python train.py --d_expert=64 --balance_bias=true --norm="layernorm" --qk_norm=false --attn_scale=0.125 --init_std_o=0.0 --init_std_down=0.0 --optimizer="muon_variant" --train_tokens=377900000
Below are experts of layer 9 (counted from 0) of a mixture-of-experts language model. Rows are named router (the router's row for the expert), gate (a neuron's input weights, with its number), up (a neuron's input weights, with its number) and show model dimensions 0-127. Each number is 128 + 32 x the weight over its row's rms, rounded and kept within 0 to 255.
Before each expert's rows: a language model's description of what the expert responds to; "mostly gets" lists some tokens that are sent to it at least half of the time. This comes from a sample of Wikipedia text that the model never trained on.

# expert 1
Description: Consonant-cluster name pieces
mostly gets: " Ald", " Hend", " Hold", "ld", "ck", "ank"
router [160 144 153 101  48 194  76  84 131 169 179 158 136 138 106 111 143 106 103 122 182 171 134 122 134 145 162 122 108 152 114 169 104 114 144 134 111 111 100  99  96 151 118 169  98  63 145  79 186 147 130 213 187 175  94 156 156  66 142 175  94 158 148 115  81 129 116  73 145 153 145 153 143 146 128 120 136 156 165 119 101  95 136 123 170 110  73  81 130 155 144 145 134  92 141 103 138 141 101 113 141 169 125 154  63 127 135 107  89 117 121 148 119 130 154 135 149 126 106  59 101 126  53 184 118 181 141  94]
gate1 [ 97 110  90 114 161 122 104  70 107 108 100 103 147 141 102  47 200  89 164 136 180 132  90 145 146 115 106 170 165 147 133 172 115 155 167 124 159 153  76  52 135 211 121 170 164  69 204 194 128 144 130 147 119 140 141 109 103  85 135 165 129 114 190  88 103 105 142 137 133  72 112 169  91 148 113  95 133 193 155 147 130  81 189 152 140 127 104  84 100 154 141 100 124  95 107 148 126 145 122  97 131 103  87 145 156 156 125 131 149 140 112 134 110  96 152 143  82 155 133 107 164 128 100 138 161 156  79 116]
up1 [119  83  74 130 120 142 154 153  99 158 145  50 110 136 104  57 105 124 124 171  82 182 106 143 120 141 167 132 115 106 161 136 120 120 115 140 104  75  84 137 136 134 148 132 158 111 111 134 145 120  80 176 133 122  92 120 159 119 147  84 101 163 181  98 123  81  56 177 207  75 151 163  99 136 116  92 112 102 116  73 168 139 112 120 139  62  68 123 177 151 201 152 145  74 110 144 152 147  92 145 135 112  75 151 130 135 172 144 111 171 166 149 190 148 144 121 134 171 151 134 141 166 161 116 153  93 167 126]

# expert 52
Description: Digits in year spans
mostly gets: "century", "present", "term", "sq", "yard", "round"
router [158 144 157 107  84 132 131  88 212 132 138 108 130 113 104 119 110 114 156 172 135 153 115 184 124 162 140 171  91 150 103 120 134 127 141  88 133  45  91  81 135 153  56 147 125 131 163 122 169 139  77 191 183 106 126 157 156  72 152 131 125 161 106 100  64 113 133 115 140 128 167  79 108 154 127  75 140 184 105 138  92 103 170 162 175  95  89  50 147 162 140 176 144 104 133 141 127 109 120 114  94 139 190 143  78 143 136 136 100 151 112 186 149 116 130 120 100  85 131 131 106 112 118 195 138 191 104 110]
gate1 [116  62 132 165 121 133 118 127 160 110 179 120 123 112 135 142 144  69 116  94 161 124 164 194 137 112 118  82  87 164 155 130 106 132  96  79  76 104 144 132 110 113  59 100 161 137 151 137 188  84 108 111 181 146 189 189  89 153 143 128 176 141 117  62 130 196 149 137 147 124 106 106  91  98 116 106 187 124 133 119 147 123 179 193 159 160 167 157 128 119 121  87 167  91  79  77 115 113 124 157  90 135 166 147  81 173 156 137 103 118 148  81  75 132 126 121 171  69 157 144 132 130  88 171 102 128 117 139]
up1 [102 149 133 154 171 137  91 215 202 142 151 107 126 146  94 202 117 158 149 117 134 128  78 112 130 153 112 177 102 129 106 114 126  97 133 126  91 106 138 108  85  73 142 118 105 164 159 131 140 162  80 170 117 152  67 133 119 160 142 194  99 170 139 123 147 148 127 161  73 108 132 175  94 126  61 147 122 106 148 154  51 111 127 114  53  86  97 114 141 107  86 136 104 129 155 156 118  79 127 162 122 123  56  92 116 149 151 146 181 160 182 136 130 187  86 128 153 140 167 103 175 147  94 134  97 116 143 125]

# expert 2
Description: Word-piece fillers
mostly gets: "IN", "aza", "angu"
router [199 151 161 104 101 168 138  65 149 141 139 118 146  93 107 133 134 131 128 102 145 194 146 113 128 165 161 107 104  85 106  96 127  97 102 103  89  97  88 103 116 120  86 157 109  61 112 113 177 127 119 149 117 178 133 119 181 109 168 139 161 187 126 109 133 123  97  91 155 118 139 101 110 179 102  51 164 152  97 142  80 115  76 121 140  60 165  76 151 149 136 191  85 120 198 162 176  98 100  87 145 167 139 142 123 144 142  99 130 193 101 139  98  90 168 164 135  68 103 125 107 144 135 142 155 164 157 117]
gate0 [199 140 135  97  70 113 211 119 187 112  89 106 125  96 150 115 156 133 131  72  90 152  93 173  95 155 138  87 128 111  62 169 157 151  77 142 142  94 111 135 121  98 197 107 150 111 103 114 142 148 103  63 117 130 100 132 147 114 195 113 186 116 107 110 131 135 105 100 147  69 183 100 155 102 149 103 181 150 150 139  72  79  67 138  96  95 158 113 147 125 131 188 126 146 137 106 105 121 106  88 157 101 121 154 172  87 146 190 134 134 129 150 159  96 164 154 104  98 192 142 112 150 128 165 123 134 135 132]
up0 [214 174 129  97 119 142 195  70 179  99 107 101  88 137 145 129 150 163 115 111 144 144 124 118 130 140 137 105 107 137  56 131 139 121 108 107 138 137  51 140 112  81 197 106  90 116 126  72 168 138 162  86 175 106 177 128 162 110 215 129 146 103 124 107 123 146 109 100 134 112 150 102 108 142 156  90 142 130 136 134  59  73  78 153  94 104 226  93 170 122 126 195  74 131 144 132 110 145 157  92 146 130 132 116 140 138 129 158 130 160  85 170 103 129 148 130 116 116 141 141 118 160 132 187 134  83 111 117]

# expert 40
Description: Digits and pieces after J
mostly gets: " Trav", " Bah", " Socorro", "ogg", " Ow", " Raw"
router [160 160 198  99 109 175 124 107 178 158 131  77 191 115 102  91 121 129 130 152 150 178 163 149 120 155 136 122  99 163  98 108 151 141  91  82 109  69  96  68 148 151  75 191 110 104 154  62 176 147 105 186 186 150 125 123 175  74 197 160 118 158 168 134 134 128 131 104  94 116 157 133 107 150 115 102 126 148 158  90  82 128 143 151 166 102 104  84 137 166 106 153 105 102 154 123 127 108  98  76 136 141 169 136 111  89 163  99 129 207 104 161 125  97 161 135  96 113 138  80 109 123  71 146 130 143 127  96]
gate0 [186  91 152 145 142  27 161  85 150  94 112 115 187 135 101 155 171  84  82  69 129 122  33 142 139 121 155 108 180 172 103 148 172 122 101 131 127 164  90 108 111 112 179 135 144 144 124 152 107 128 136 131 155 135 145 128 161 153 161 150  80 153 198 123 117  59 124  98 100 119 122 163 215 122 121  72 137 139 119  97 119 148  54 118 119 156 149 148 127 181 150 127  79 130 131 135 165 100 154 111 128 139 120 113 141 137 120 116 115 117 131 160 141 146 178 144 153 135  77 124  63 115  97 114 186 119  82 151]
up0 [123 160  96 104 156 151 120 162 142  54 105 108 109 113  86 169  78 189 114 142  99 137  98 131 145 141 121 156 118  75 165  90 107 130 146 185 169  54 138  63 115 108 145  74 151 195 185 128 145  78 146  75 134 136 138 171  98 122 101 164 113 103  78 134 130 130 172  71 157 161 166 117 132 131 134 110 100 119 134 133 140 140 166 177 141 200 104 182 129 102  85 111 106 132 125 203 165  87 176 152 122 120 170 148 139 120 106  81 122  92 141 163  93 106 153 149 112 136 136 107 129  69 107 130 102 180 143 100]

# expert 26
Description: Foreign name syllables
mostly gets: "',", " Kong", "ν", "ega", " Arabia", "ifa"
router [210  85 103 101 106 138  98 106 139 138 162 141 190 150  96 106 134 122 139 127 165 169 123 164 134 149 143 129  98 123  39 128 144 122 143  76 105  99 129 123  94 146 111 126 128  90 101 118 162 127 138 199 175 199 104 167 141 114 143 196 101 125 154  90 113 102 143  70 122  79 155 138 140 137 111 101 136 132 125  99 117 111 137 157 147  63 106  70 147 178 130 105 164  74 121 136 147 137  91 136 161 204 144 192  54 123 161 133 107 157 114 142 133 105 184 165 144 102  74 110 104  85 106 148 108 148 176  95]
gate1 [102 114  98  89 107 146  95 128 135 115 132 119 174 145 121 103 177 135 121 180  58  95 137 119 125 150  91 132  63 125 122 157 172 125 131 192 149  42 123 112 101 133 119 130 194 148 164  97 149 140  91 121 144 179 110  62 127  72 133 128 142 103 128  80 119 118 122 123  91 138 158 109 133  82 109  63 123 111 109  88 129 215 145  76 105 177 114  87 163 150 160 166 116 140 118 120 110 151 126 232 129 125 132 157 115 109 117 167 155 172 162 141  72 116 143 119 159 109 153 187 128 108  99 184 149 126 144 167]
up1 [113  98 117 100  95 113  81 164 110 131 133 105 180  84 126 115 171 125 104 134  83 113 125 141 121 203  96 137  72  92 101 124 164  92 138 171 148  98 140 105  88 141 168 104 210 121 116 139 171 108  86 122 141 164 120  87 158  80 137  95 148  75 148  85 125 165 105 117 124  72 125  98 125 112 130 117 160  76 132  61 138 190 144 118 115 165 127  60 178 172 136 123 150 125 131 117  93 160 168 203 145 147 156 184 105 129 125 156 165 159 142 126  69 155 150 126 176  85 150 169 105  81 130 186 123  97 147 138]

# expert 33
Description: Nordic and Slavic fragments
mostly gets: " Lev", "ogg", "ör", "sson", " Vik", " Jr"
router [201 159 178 112 111 192 135  85 139 144 122 142 179  97  95 132  99 131 136 126 175 152 153 142  94 153 167 149 134 147  86 106 150 134  97  97  86 116  58  86 125 169 109 148 132  62 120  96 170 134 113 210 175 153 132 133 155  45 198 129 147 156 132 136  88 141 139  43 145  88 148 116 130 143 101  81 150 156 162 113 115 118 121 134 141 125 124  92 125 138 153 115 136  93 189 121  74 128  79  90 175 127 154 147  68 128 132 136 100 194 132 155 124 115 156 136 117 101 113 129  94 143  80 131 185 149 124  97]
gate1 [ 94 149 104  64 185 135  78 146 137 129 183 161 173 137 128 103 132 199 128 117  78 135 138 148  84 121 111 136 136 158 158 137 134  91  81 117  91 140 114 107 166 152 135 152 172 119 135 135 106 159 162 176 140 155 129 117 145  60 169 101 124  72 116 155  97 128 141  72 182 103 129 127 192 103  73 111 109 108 199  93 123 128 113 153 134 155 110  93  91 143 141 113 102 118  86  91 147 151  86 130 112 155 151  96  87 131  97 147 122 156 113 202 180  85 157 141 146  85 151 158  55 206 116 144  87 120 163 109]
up1 [ 98 137 106  71  97 175  59 116  83 166 125 183 105  99 128  90  88 179 125 129 165 161 145 129  49 142 141 150 173 136 162 112 151 109 120 122  86 111 110 134 124 153 131 133 173  71 153 138 141 102 145 117 148 139 138 129 147  88 114 129 197 111 154 101 146 204 173 134 139 132 104 138 154 117  80 141 123 157  97  73 139 116  96 165 155 162 104 126 122 176  93 129 159 119 119  92 102  72 129  98 143  78 187 140 117 113 124 192 143  62 120 111 152  44 157 117 157  82 151 147  75 185 139 141 158 155  93 155]

# expert 27
Description: Institution name words
mostly gets: " Representatives", " par", " Republic", " Prix", " Council", " county"
router [215 129 168  76 104 144 132 114 131 152 168 143 155  97 137 105 135 144 118 150 140 177 153 115  87 183 152 150 123 107  51 114 187 140 126  79 131  72  99 115 135 119  79 187 170 117 116  98 159 121 127 197 146 152 129 126 145  70 149 134 144 154 150 121  68  73 117 106 165 138 132 107 103 180 103  73 115 155 105 107  55 133 125 176 142 111 132 110 138 160 148 148 152  98 133 125  73  82 111 116 135 191 167  82 109 131 125 125  62 160  77 106 132 111 156 124  90 121 140  71 114 132  72 163 145 174 141 114]
gate4 [171 103 145 143 102  74 104 157  81 155 144 121 120  91 137 134  83  84  67 108 153 134 102 145 126 123 194 104 169 146 146 150 115  98 147 151 152 131  97 103 124  92 139 167 142 156 137 156  92 119 135  87 205 171 129 168  68  69 139 200 164 100 148 154 137 118 116 147 139 137 116 125 135 174  76  60 161 153 149 147 175  79  94  80 105 135  79 110 148 123 125 175 199  82 168 123  93 133 140 132 116 119 159 106 134 139 170 127 144 123 184  99 161 113  79 113 137 111  52 131  93 170 100 138 138 176 131  80]
up4 [145 101 104 155  95 131  23 102 150 157  96 132 168 136 127  90 142 123  75  95 139 106 128 132  83  70 127 131 108 186 124 135 143 215 121 103 152 144  89 115  92  99 141 103 109 119 120 108 147 144 142  97 131 147  66 138 140 109 191 132 114 130 146 176 157 119 122 101 152 161 129 135 124 150 122  75 149 154  99 122 130 203 131  93 125  94 139 131  93 128 121 135 150 187  91 115 174  78 121 148 113 128 141  94 142  64 153 153 176  74 151 166 116 193 175 157 164 108 127  92 118 175  56  92 150 200 142 127]

# expert 55
Description: Line breaks after sentences
mostly gets: ".\"", "\".", " Starring", " Species"
router [174 178 115  88  69 105  55  96 189 172 156 107 119 147 130 119 104 168 153 154 126 202  98 139 171 202 139 156 140 105 116 104 139 176 134  83 118 137 112 123 199 133 116 140  97  99  96  96 128 104 101 105 145 144 133 137 138 112 116 135 152 211 108 127  86  81 159  82 150  73 140 159 106 162 136 113 121 133 154 105  31 125 126 126 157 132 139  96 138 117 104 151  92  86 107 196  84 117 102  92 164 214 166 136 135 133 161 154 129 100 139 125  91 114  92 148 164 135 120 120 117 140  94 142 176 138 124  96]
gate4 [176  99 134 104 122 109 139 138 187 124 155  91 146 131 149 100  92 186 107 160 127 149 213 109 131 192  99 185 114 126 158  68  89 164 113 167 132 103  96 108 166 149  99 135 160  99 150 100  92 166  94 136 161 116  62 121 109 143 116  93 118 140 110 126 121 147 135 107  70 107 129 141  76 145 173 109 154 127  81 106 131  67 148 145 156 124  75  73 199 165 126 147  85 151  87 153 178 124 144 132  73 141 104 115 122  96 122 172 128 137 104 131 205 122 159 180 117  88 102 119 112 107  95 172 141 158 110 189]
up4 [204 166 134 102 104  55 117 106  98 142 134 174 152  79  75  90 150 152 167 119 125 121 120 126 145 150 114 118 141 151 103 139 150 123  96  79 149 106  81 126 152  91 126 178 102  92 101 101 159 183 118 133 147  99 189 136 123 131 154 107 127  87 162 153 179 110 164  69 148 174 129 103 125  80 151  79 103 169 147 122 132  99 131 127 200 143 134 117 200 118 139 125  91 120 124 118 134  95 220 131  51  90 154 125 183 148 114 116 154 123 168 127 113  58  82 158 132 109  86 120  80 145 143 175 148 130 120 123]